Experts of a small language model: 35.1M parameters, a variant of Adam for the experts.
Below are experts of layer 7 (counted from 0) of a mixture-of-experts language model. Rows are named router (the router's row for the expert), down (a neuron's output weights, with its number) and show model dimensions 0-255. Each number is 500 + 25 x the weight over its row's rms, rounded and kept within 0 to 999. Numbers have three digits each.
After each expert's rows: "raises" lists some tokens whose logits its average output raises strongly, later layers aside. This comes from a sample of Wikipedia text that the model never trained on.

# expert 20
router:502521515452536502528491477516488476514551553520539538489534530509482497511495520503477513561499533529479496501489454466463528524498501502533523515508480514536473485499496496529469492494533514460508500520499523492497497534483481515494509484531511480512459543490526479453479491496565491497463443523497482506537540463497520495543484509556498489476502481515481494510511525531467491506539486532536494495517510518520469469500492467503491528511480522529473498486536491502478513480478456476548487502488479451523491520502525516510501534520519452507534498542566516531430488521490483530519513522483459525520525474532506502534500484514519483488530529476535506505512540496535516508512532472506496474536533505525547543502506479510495532488497483507525531529465506546460478515522469
down0:481497470509483492515497485504493474498503493494485516539523508482505536504461505493540528494507486474531488501481550469496493479444490471521524468531494477463546497536515517441465433509505498528504502512491524524475536527544489467517541508481520494488468502489507478451511476458430490522489557554487507492540496484470481509535527503541498531531513493525514515470518512549488508535519483486540518500531443481514539531480510555506482479485502490464472518478501500505498496479528471491518485493515497468526512500528473520497522498509480500482509497472485473509520530522449484517530470471451510521538465496522487451527514513516549484547453469493506495505482501498496530495461504506525520527503535496496465553502507523490542497483491475469474470504538501486493515546544521
down1:539516488499525524500508490473505474518558499470489501505527548492518439480514555555515504515479517489492497562510493479514491486509489501553508531472498490499474481463494517535530509513469499484510482498512489513520473498473419484484523448472560527480500499507496521472516480503539436473485461543524569489474522515473491498489516540477500485494500488514511491506512508465455494517535543474477462469529493489531527481502514520461476477490506507511504486514481511484510537527511500525508441496531506492527473503543482493502501482460498505484525502568499488508501494483453546511511495487494490493489492523512541489499481447484436528471454490495486484507500513475497466456474468526488476469484533496482478538517550488530490531496495514510481510506529498491473511475486474
down2:502513515522475509523530499511544520462522512526495521499518470518506485500512442525522522539531515448546516499470481503532497513444505511543540490447495511505485530452473492539511528494473501524472555492530520531488506478483547512530514505516497522495487491508519518494468520521490449517472523525530487524446543496498505453469516456518505498499499535536498523493467474512481482467481522510558490483483505525538484482484517470466529519522482506534509535519483511535502545506507501500530460495492538502503516477537528502520522512538472517503492525514505475524502544465438485493476513503507509484518469520481527531532512514449530483509519474477507499466483483473501522477536505522477489527527514518479502455458519468467505475561501500566478522475482473493498497521469510
raises: "er", "um", "im"

# expert 26
router:542531510518541500464506507456516487500470458517506488481499509495506511538531494469525496444499503526476518476480535513508513506511515477498498458522514515524507514518523490477567538511490496493466457498465489489519533544492457485533508470479488486492522502524454471491472519488496468477517497471510497468473467528502492481445500524494515474493482456469493460535491501473507483485528496477475498533498511457467494480503537535489475533506445498544504513486513517495470460532528483511513491481522476482511514443492531487516515528497494496538469486483456493507525505518476512495508487519451514503464452551510482519494504459498494458513482442513435508523513541495442536485541502518511458485511523510506500465549483502565543491506471519466486506493481509472504543498504525
down0:521500482537488526489481512494495490508476490526457487483497481508494530533513516468525525507504476508499489466540489492500519502494488483530536515467505529501492465513466548524469483532486503439528509527528507519530523459535486493529519467526508471478507466499503528511524498518512520527512507487469499454519534455499497521525506497536526489482533483472499541486511509513456518467499500506519528480512506439507512482493586495502511535493524431492490456497507458474482465510543520496476511490520498482492537522503516495513521479473498531499476460498517460515475517483480501498489527478502529492496493471524473496528501489506453534560519539478464507487532490449535535558443527467503520538514480500481498471539537510485504503537499510453474495559506475513524481440504482
down1:527494511504481528482532471506493508505471444468543502540507532507518514490481462520509514482522468498470478485515502505521529488495544523499456534480548507506507524520449506516497505471533500457501510525498468522459510469508534473491522482496481516464490482449520519456466506531491506557500479475520519467484477516497528493468481535488493514462517487542529543529471497526497501525494495503505513526461513514474472488456505532489452511539529528517506483476516475549490458529474490505511500520476458504521500483489461471512523500481553502515488487529520472501534469490492463494485470459487504444504507503519494465555511528553506506474512465531513528502515510464538547542508502530495479526482502505529504527505551503450481517485534509486482493549493521500474539526452470
down2:476531466530498517497535519495551512523514490471555442528507533531505497502519491502497488454513519520501532493533536500470501493506508515501552483542494509529501511523555471517493518509476498508532484532506489446537493539519497545453501490519528507523498495448516463508471512531509486518522525493492508495448501488527496489488445499556506473570534495484481490538529543485485505455514485507493484496486528477498487478505564515521512503477449529499491522486507507510464505536535447468488500491508519487438477475506505468509551524489486499512512511530508493495519471521522476505522513518464537486505480526529518533501494483494468507512513491483524487507467495520532507445475526476483527538520500515531493470529490515484543484496542492479520529515507482568496500475542533
raises: "i", "o", "a", "u", "as", "ian"

# expert 63
router:484495510531530496539528478495478503500439487555500482515487480514542525512521488497491460475522486525480523487458506499512478541530478490473508516496466480507554521534517501541490531505480498483480450487511521506503464532505459495459483529534509494525467469540507503477488501499503523499479493486508463491453466530501479487502486486489487508509522502501532499527505498471547546489491540451509499527531504513479524491530515517541493501488490486521524492506508521531446500522539534487483533516464513522501491501484517560495547503521532521486512521479497492515500504435525495458528511499539507475549432503502471470540551517527515491464447518475490491453529513466480487540481512471554463495491499503518507515485479464487512483520449526508527485466443501498476497500479535
down2:504552557465492531507469489482526486507495512465491477496501588533472478506520455514525484494502475463498429512515483511519546479490487482489467526504482499487484532510527544462489526481503496504455479470529515477475524512490521477532473462521467525468530492494475475518487475533497501469513508456458521518496505463470520484474520499469489525487500525497472516475532499530486482479527524511500528516529460464469509503480472499505497493520513489497467524480482475484538566476480500522471497492514483480437483473550536435467492521520507491531512491483493494489518490518496512468475507469520519523474533523485505537485522511522534574516505479465504490501494511517492488470456477487490529491487530491491497521523504473486477474511495525455481458484485489550510476463465507
down3:496501487496547500480531478522535495468456529485498505488487452507492468528509538535454487515519546459437490520507507493487519466457499503505468524503497533492473532497462488506512439490504513524498524510578523477506543520444470486510538518461529478507475522516456516516455495507524515481504486533504551493494457523505471466466526489488445510521479512498477484553460501479524513487479477515463490516472479520514472488481487489501505491483509475501493491559468539459533524568534501471513540488477507506467514503523472488480496550509480481483527464500511525493516510470534495489493500462508482493506498499507504508541507524486536436469551482514509494470503505508508478445497501483539480510497525485515537515498485499529492529518493483476492478502477510503498496512527546
down4:468537536520483513504529511528474497470490500477488473445499499492493508484538500563478454491532496495537500494511484489501512551482502503461480511484511512515502457478483462556519497457507472521480481476492530505467510503501498507478456475558468521463513450486476469515517524508518523482519497465513498487508505516496487516467514513525538505480517502493480492498543517474484519510519500510476524564520479525526518506521508478485496552490514493565499456501531508540489483554523494507520488508470530530510464529473511523469515444513467496549479503475491509437470473485499492492546524474485497475490503543461553517482482496508503508478464478534506474536494504501480488557478508506493515494453480519506519490456467487502495506523519486496469466474508558437482497527503529
raises: ".", " (", " ", "\n", " –", "–"

# expert 60
router:489458532476550507511546522493462502541511533505483519501494466492488513506497494509533491550463513532517520498508469471461498524495525488483473516483495499506484493514462520483523493518534509515529479534469526524522508501477527509494506456511473513472471518498501477432489491483507524486511513510486515462471518485532541472521472469488507514503499525488485496528481497531472499469501455516560473505492515519525499478492501518543490474545509481493492500452431487515474492461432473501551517474463467443534529469513484511540484491506509539506484456514506519495469512537447532526512515528517477517498443479504518483505523479531499499505536527453508527530485495537491518500443464480483497479471500506529550505482545506477510483513490507494471507537468433516508504496496524
down2:468529495533522516485512497550464512501480523498538491490478486493515486532499586461511487500505523494492494468505527472512524525517508498478501537480477508494491471513512509561510481490464520513497506506477520557484479501482508490483474471511491533470480492538506469504497523487525498496447507471498495506483540500512504526487510493519509476493467522525548510488505497530492484457509491493512478500505493523543487509502514478477481530472515484434518505489495543497495488481476474489506452519500529522490515464456516532476470533486465520507551513488460524470505507501482531502502521469497467464462418519467503486555476529483457488494484523474482464486531491452462514520479513489519500525547528530528546454520507514468563501526484540522499499470469481512570510472519501
down3:463514495532469483502488499492481514511513485542472511544489493512514527501536467443500493490521476433441537503510512516491509505489474483499504484539496509496464501503524493498508493470523475521517491542506515517511476516522501481500474468466468510521502438522507490491475497509463510444471526546550523536517493480500528515476495485514484507473494508438520506519463545488530563479490520467479480502551520500502479566503490508499553501490484525529497447505525489515472523514522487517475546462476495503485497486481475489468485517510477539480484470479471490485488523519510476478527480524495541466485493505487490501569524468513453502532506535480497491510468474484468461479442476502531492511541470533484503502501502513516543465542477463436486481517515509511511505508483489
down4:545486511494527505524474518486551451477486506509494472532542525456504519497519448529475449505476500515495491492503502526440510527484466502474548500469554507505494509469479541519498528567494474487494462523488496480493514510498516508489463463491535473520514497497534454490517519494559493479491507512455504507493476507506485471476478480484431480504487493493492505525551523502513497524548505478557528464455535500512504507536483487495494507518535473457465512503504528518486465496493496518531442472517432487507542515533534493495484519482507491499475506487522511521483483524454494525517458513534488517509469511531523450497507476484552539532494454533497549469516497539486504502483516455508488481491486492474499538495494474495524490508480482533468492494505496490513498518491518
raises: "all", "re", "um"

# expert 19
router:485534530474544477477535523471487506517525552521514556510494516505492465470499531508494543525496507550512469478509447472524518509482518530536519517521475508513490499510492519473514489504529480500496521474511502508490478554533458481450505472505542478509480528494546481519492460520536474534453502523498501491533528480482509491555489485545475494477525491506518507541534519555473455500518514480511499518520523498527502478540545499485479479507475511499463533493497475504462551510498466498516477500495483454511503540528525461504491500532483470511516472482533478543471459519497479512554497520483512516502503463545481521507505492515500478493490520484516471473499528502530481475494489521506509462486538532546496497528500522529529560489495510510526519547456534496462470511520451
down0:524517542465517515471537423517512478534512543540504477524500494534531494521536497506523497460455433487480469534538469474520486513539511491524439493498538502479494480546494487505465477486487532501471525479477474520490499479554498511512503460507500487491520510522481533506488516485560507493533529491508540498540495524515473489492571496495477499486488498523505479503505536543499526533482477522494496531455491485536490447508544510456516507506500490490465484478493504505485511482547502489532493482525446517474488522500478488491463516507503503513498535508497517531501482480529508491495481433465494498470459503477512466518509485472503522502527521462473502506503496476518479498473476483454500502497507528530522505513569516503477504460569520497522499490496520508447508518472516
down1:499503535538518530503505531528482468486524492500487490512484513477519483467519495481473540461461533485494507534451511471526497526477514464507518499468513451490464457478473517520531512493493475519492495466504448470520488553479503504534465490448471495513533502531504508463442526488519476495512487518463489496482477487512551531494508478477519538503511479503515524472482527457525514491496572491511484523501479504495541488503456487493485476528465506457469500456486516513432499458496502491491522518484471486499504495477482452481471449504496512466480520528486481498479500517554506536466482502485472463541508466518504535482526529470502486485501498492504453525490524454508498534497520526530466526488514537487464457506540526474483469472491496492492483506521432489516512481468495
down2:518535488505471541502482544501479501507518488531488508494491525506477512529497517491506466531495493476557512481544459478534510488532485501505536537513527485443567515467483519526474519503449497543550495501552485489472499543505484487553520488510511462526540444451487510451489469476525511530503465533514510481464482504514475493470528487514498504539511486475531506504536491499456508471453522486541501499511479482491492448481508505446527492518505482516502498498471485475524530484497527499488497470514505464500513487499543517535484495473507503492508501486528500484476506505491446522488493487498531510517514510466472511517497473504517500492500507481493448506527497544507532501540471534508577516535478476485456482470470540552444488515485518474495494525491483514516482455510527
raises: "k", "ur", "y"

# expert 30
router:511504491493485483492485482446465469503502502529526469494489484503500458475510476479506462473468504461501548555446536541487486499513478507493520489492517501500500482503532538494510460509533509479511503438477514535500471521485568497513519491510478503492502507491472469517523499492499497454500521463545484464478454544538459504465485494464541495510521475501471514481500476482518503444520503495530519487499500538493454495534507485535515521484525539461498505485505497522502500487524515495483538512464530500493474512481498456493501504509536551495466498477517502484479503496524482481513465539541504488536455451479518489533508498496503534521514518472522524522498473475449541483450479552459462524447474462489468481506500495516553520471472503496510523548515478473541504496506487
down0:505470463554495520494522487530451510457491500518483508532467498533490504483520488480507512520517489533478532504501469520496529539513535533480559478499499508496510459550511515491480500480489526491530475477493497507437452526508467504472488488494521477495504485519498516502513517550509460513506485567491491466499455497528463578504512509501487517459503492513508489457507543509486478476486503480445485507503473504469484538483496470504484486485493514483500478455460477496521453503488477531439522551491499509496482543473510501500497513464515519538477489512469515495458517485512473502498462516459522513454519517474462453511513492515496528515474481560498479512496510482482529497451477471484503515497499512464526464488516519501468465525574495470521459487466504467518498513486518
down1:452466487519535458486517461507493490503490515509495535503509487529528438508508507473508483481509449511494447515534512520466499469500512505459508543471481471489519523480462480497539458544494507527514475516529522513498522485497455492505511505507489511504504501548527480462523495540480503512533486522460482516474504448473464504464550501508503516492546473515522522515509506466512515491473505494561537507497535504501486530525501550534495540498502507472493501476494511523491528525522436523525504447509488513485430540556516458480492517521542520480477515503485466514517472486478532520473471507510475529535581479501513457500465530512495535482493497463498501512495473465491506494537493522480444500482521515522482496480513541523512497513496501507519496494511503485495505487528554
down2:494464521516462498513503487472457459460516477496509519451524490513484452461533509534513467473461540486486528484486499504518490493473533453469497482502492515518528504499474520519482518469525471507478503497540524491489479480457512460487499501513514491492514507479459488544503525520491510561470527478543508512483494481524471512500480542496512508514547488471517466521535526469492506524489495522529479499499503553549549516452516522498453493498509468486495502533464516520510516497486511508524526486479499498462478540520569534519490508537497498458486480485502500528468522501453519542532516498498475443494512545472515499511546480454491543467461483494495508500525451502536550475514529492478469461495481502481517489508497470490482497452525469488480450535489520491477501515511534
raises: "t", "r", "th"

# expert 53
router:524534506491503511493492474524497472523554466503503510484519498483492535461506540512467525550513472512486490483498450486446470524521551494484504513482498497477474474529503525541531500512483528511528516527456501498530491459480531534523475508489429480514533501532529530496519541489499500518467462551501473472514494456479545482553520485508496487528486501516519478474495560478475504487451498542510482486528511492507538502497516515506549497486486513506494485469539530458491516464482439519502509525502496449498502504490489544515487511468500466482519460523574508499504493511449475513482521475514513484524506478471491430518503495500488509519525480507521513521490512484484470513472539494472505465492489483506524485536505536555522492508472482472468530536461499481483502516519484
down2:491494501491532499488424436541520496495527514472553513490508496476502526486501525526489481507490456495513505471499508497493514520546444481499498502458514512475502561492466520454521502473490502500491487523539492492491491471519490525490519489539463535498536462462480501514498480484502485467501500518488511485463456488449468456515459481528521512430523474482486520477480484528529485485489478486466554552515512510510493516491545489509501472496449515493523494481461528481523470508488512520490461517506476522511487478528522534478544509526511513487472497529509444513482542497506505502483505501498494522466488550474499510508505503477521480518490459518542514526479508465562510552498528489497508519505517504510530532480521497505507477520519484544478466526477515535551463519522554
down3:483496500450485492517457500479491531476485538486507517500468499461503527510530535518512505524512476538519477529470515510469514483434474486529497511528487475511509509511504513439506495531529541458460458530503474536505494511533508479468488517463497475467520515508479531536490483501475493532488486487507526490494464504495493523496535494531480518494534495497514468494482491526463460518479483470500506511533476474497533553509521506486502471524512519503514486534494463461524513500490505488464510523492469447547493544476520519484492542474468455507536537487542523507480506471501499494540502472472498485523512493482484500502536490509557482504428452492501522486523452554487467494472483476564488505506519506502492523535500493446469495507520480475481529501527544488561463463493490
down4:527517501513487514518534492491560514455502506502506501534514494484473547456513513519487508488498459473524515481546521530537462469475510454430529543463514511534528481484521535521496472490476475471419508492540468494517469494495481515531528508514497498494524485506481534516476522483497505493495502484461492509458510496474533510502514475522540522482532517483514490485461474499512532487541463491476477486482514516499465486503505501516528536499481509475515500517546516507476514489481499439484455545493522540496515497497530522515479515529503506505490493487506539556471470488530477457454499474500465523501506480481470521481529529513483520494539489540478543502458546491469508493502527520479472458479484552496505458484468479489505469533458505533484535477489520477493450501504495
raises: "li", "s", "se"

# expert 10
router:515531502486509489535454492515510481466470504494478500530462512501493531524451512533488538505510490504474461485525473486486519446539494504508498529506539509489468452519522478519546454521466455498492501540486491533529519494497497520508532457524464530482519499510521567427503480497472506475509468512473478553536500441470505506544519487525491538506481459467520475508484501493506540523446490497519478508503508518492522494512473529488536522504538487521512473530522460489465493469514465515462487496528508504490492499503473526516537489494493474509477500494523484474438488481542493496513470476515464495474509522516511471494468537523513504483520451492479492534513494494479519543469518510485547507461488490494463490456477493524495539508474475519464540494493459537481459481497489
down0:483493483534490466442518540501529509508477529532479551507483531483506490498515553485503550511458524537508527490504518522529491496474523487468490512506478498522476539481519476513536484468475486457531517486482495523516481503500544520501435484468488518528483495482476507480482446503516505530486499493504516459497452491510544461493522482511569528503504480522519548488487494502490451461487487567474491498509506507482502536525515555468508545499469506460487470466473512497510523492553496503505487475473471522505487560514526461507450535475479485494527515537514513498484490491514503475518512493501511475463490508538546468500490499523508519521510459517487551519529476488510498481494505488475479485473535513481476525464468486505499543484534514535503499483527546526470478548512487
down1:520497462460507478497465513476518483513497469490511515495503459443528475520491511544496462496526495495460555511469447514528510477476522489497491485505490504520486498493510515504504472466528537504445489563466509505497459534514567498474488461467506478509500522432494492476495475492497497503504442450492503502479495526513497490475474479500502507496501511498470519506513473506515499591429507492474501484527509472514522470477492513539492524513492450479520478503544511470489524513475519530445505520487516476503541544534476540487516531497518514514492483524516512473507527519494490502509515495516528489467457493479444529470518478506499504490528511519581513460477473505539482501513497483466521486522507522465523518552509482501507473500450513498526491490516503510475470481499496
down2:496503468528516481459524505488502488494500540498497514473508538570507522538468524505484482511464504505519535466503470457485507427504537469473463463529541562483494547505469466530539503542522501504538524502507567513478502480491469501495507468508492509509512453508506488538498460515534510545482492525502478549511497484530473506473492478511500464530541519477484518575475480495505495492487467494486532494488529534500486501495508543472492484514461503451513488467507500497506485512486483496462465498482477476531549516518496488463506471499487505507546481495504517478439504474501475475536507483514481523463499499527512501500508475468432500491508518528470504503514503526449502497461492488481497514529496511442507493473519490511518528495524477475521496503523520559509538514485500
raises: "em", "en", "ab", "op"

# expert 55
router:488543511465535527488487518466512498510499474524493491473522463519448475463466480504492476533536502508510510490541538502507512465493479457494504500511531475494481545535502513481457527495493492532503464534490446498483448572521532508499482487495501531524479461491544461508489531525492486501458513471505524508529534454464506474467481506512500474495516502538475490497517496523477494503530499491545472486507463521502551471527523493496497485480461503511489476484487494469456440520544541537496521455513504455496481486521504480502483512471503476500508461479520507448474527480455515488482487522477487496487501482526500525446476477462503490476504471499513482491504524485493546524486502515526526489500507515564464499536469478502501455495514540500459464510549517540486471529496518
down0:531523522502517482452516531491492490553556484457530504495514508511478504513504498483494528507491511506499516507541482535462502493537491460480469499529509494491511515499459471524527483529472475526487484500480508525496500519519521546495509473470521476478511472503499483479474523543556490502487483545456510524495513461433537483478491485518502472501519488481503518489483501523494496462494502488541479459504477521469492515533509473564497470506505504485483517496494501511454547514530484507471484474520534492500474454475520463486478533489481470519495486509498514490472420522534522531481467521455503514465514506549474502489527511496493487517491518502500487499470438477496502479522457535523520471506506543534521459466441455494497534532461531457515546542502500519490501522525527
down1:483504520470513491525492500492507475547508497523517548464493473528490483539484515514514514498502485513565526533473465484491493449471508502482529464529489493545482515474535490491479508504523520493495467519495492461512514499509523507537487511495517524465469483483502514502482508536531498475520521490447438523520533495518457475522502484543479458503487521494483503510487556462505524504531446472535490485514500510478489501499516510525485523487502490511458508444479532461495464516491505500485511486499542478499516454461500520483509530486478517539502484458507507522438504506551512535488545521520531509498468495528541483451516500521500498469476521492521563461533497453521488547543486504510494547467499483510494499484469535485508467565534456484520532509507464511504484541502499
down2:437492491541498514513492495449516535490485503496558501502536490541523473536534484522516549469472442446546517514479515500482455501510488509500503482512560507509479486457501492479508507478505442500510493505498499499508513461478545502493498500555512505514465508476524471527476532534480508484484539459526483489514456568510484510534508501500511466502500522480518525573522502486526473490504491511531509499478503477508511540463505499484478491474488483475499492484492501505504464488503514483502504546501515516513540478465485475512500541517521505512476511511455482511533523531537499489475549515462483562490500476515517485517495511483544483537468528498495484491504486506521480523514513505493479490505450469495543515442458539503516484548483452521533524460512489517485484501551493
raises: "ent", "ab", "ar", "al"

# expert 1
router:502504528507508482416541459490481480491453500539480468457483480511509497535492503521507451499509486525495497481511486513458449512495542471454499529520497471499503515498489546508521524503458486536501534508516487491568496482531445508542521476511453517487553461551536475531518528517459523504524528506560522505445489506528520506536479504474547508516501461485529507523480515498523475514516531475495502478485511474495480493507547490512482481508499513513538467514495501524493486438520533476479515473496480479522544509515508488525488505467486506503502509492509516466484510497513510465517464449560498464490512494491507476509510483474467491493512538456457490490508533502468486498471509512481495456481518529504478483525473492487510556481492549498506453516507488483475506481504509
down0:495474500542557506465514489580487472466459469525488485472468480489478533506496494499496487500506459491503503544501509517546496471531497554478514494513458535495495469524453496496479533487481475486499450478512498487501479476528464485489485513487489469467482522481480519504526499490465544507507511506535532507485471475472564512496513467456509532485490493502487513483541487509553468498536510522520484525520491446504484523538548496479481473493500534476486490505469506491455475545485537529483513476518476498476488492534528461473473540484491486536490479482515516514503477475515471541490454477497506538498458479487496490460526488499483455508474498470500522486499522518490513513492494521525493471511511516524504452527467494503498482521472506469487545495469545499434501513500569
down1:484542483517500528430476482506515482462482505526523476531436543520477497503486497548520492504467463490501495525513492492513484522521513479493484459490480525522453498494498490502545521513478511556486513512495526478485479450496499517504523512527491487449499502519481531526485517495460541522487487496550509520515498513510529516504527475520432513443499512500518484476509506471517471471533508492506469509500501519490455536534491524494459558517439496518501484471506549459516490488477478494458511512517544484521505478500493520522486506509513504515487537485462518494460477513481456467513460517478503537484507508519545450552476511521497518476492493493505462507533518510524469565518534501506464490538483520465481531498474482515499494520456521524497506499467504525483448466474533
down2:520477456506525516511445527510453493478503492502476485468517511480490477516475514492477522505550514487468541543494525490502560454514496545494498490497519509517465484485465497453470482460490452508526465489530488483495504533498496533519474559471503510488490517506493508496500487513462526498538486524483491494509543507509494492500516484510524489461468555489524474480568494459505511475488497527506511489517494492505486467483521439435485488497497456518463455464514481511503518493534473540467515478527504521506490535493533497561520468471485541516515486499538535510554524510489490514488485514534470453493492502504487502482516551507530502450505520517450487500466476513523484502532498490518524497502489541513488493502459495509509538489481494443500498539521543450522503476498475
raises: "en", "o", "u"

# expert 25
router:522517501504500511501461529503495494469513520473519484552497530514502551540487503544477450486538547478506510541502498555512458495488496534552537516482500487534480509527474494488518512517497507502464461484501514527462495509504514513533552487498474523469494483496514502471507490514494474476494504477490514472487537464551446486464497500481523468520522489479480502445516486476476491491537548481508532476522515521471558520515524509539481467554470512466479467532524481459484458525507497512480511504493448507477542511498519454495460525483541552480526488461492488485516522493471492529514486544528539506524524529519532492516463531516508474495516484509498501517533502529466514486471539513497525494477486515495496495516517538478496465476498518503512554555483467469491494518476474
down0:536514499514506464501496505534479488489480515493501492476487485568464507505545457494512521536553499466539510570529486483496510481502507499492470502519516492510520513494494488521507504479521484510463521532487478490482514532487544496516482472492490522506498504546481525506539502580513497504532515494514496470446509521498450456478534521538516500484521546498502449529511497500569483540498462492508514527492518473489448493478517494481518536503518539508511489532519494503497449491521491489496493446510483509492507573511516520516460513513504518515478483531510538478477505420521460475489516496502502536506531516496512509498535486481512535511529505461496491490507484517455469465488459477477469503453481493481458521476506494510507493517497517588502495497469513508478474491528519
down1:518531489529516530461468470487467459513417502524523511466463478579502525505514507522522540519488523521523506518505501508536508460488476531549506454497507514538513475476495480523524464476515495509501530523472497521519483506491513528494530494542515534493499511510504522548494518571506468521489511524501513500464484497544556465489501515563535493522500476506526519477544524471533491517500528477528502516500503513485478447522537521502471571490544537529501486497494489511486492474508509516478461543488495491528466446504488481494491524517467504530498463487529502518483479491500476491495508506457523512502544524485496539470504516476498499494489514507501483506496490536462538471486516481472510515509538502532487534509523486498483499547497520485506474520490515479453496509493567
down2:511491448496452524523458505473513516473504541505503471485478536488516508504544512481474511445461559473514507503529512505498478513480500511515543475526503481467512499473506510524498492485480515497497530494517536456453497486520492471477486520518526441494473526511564508524478495475462550463494501523535488519506503532527494500507574499510512509550483544464511491488502482506530470530484496492519484530489478498514538505529525518473521458536499498512559497488515483516474515487518506492490507498540603524487490502493516504515511509553499506529491515529517523520506535486537474501535470511484507536545503497544521539471490532515520454463497489529462538511509509476525495502516488520527471502464486497493483514501537492469497540488474505523503492447464537518527503497506489
raises: "ic", "y", "o", "ist"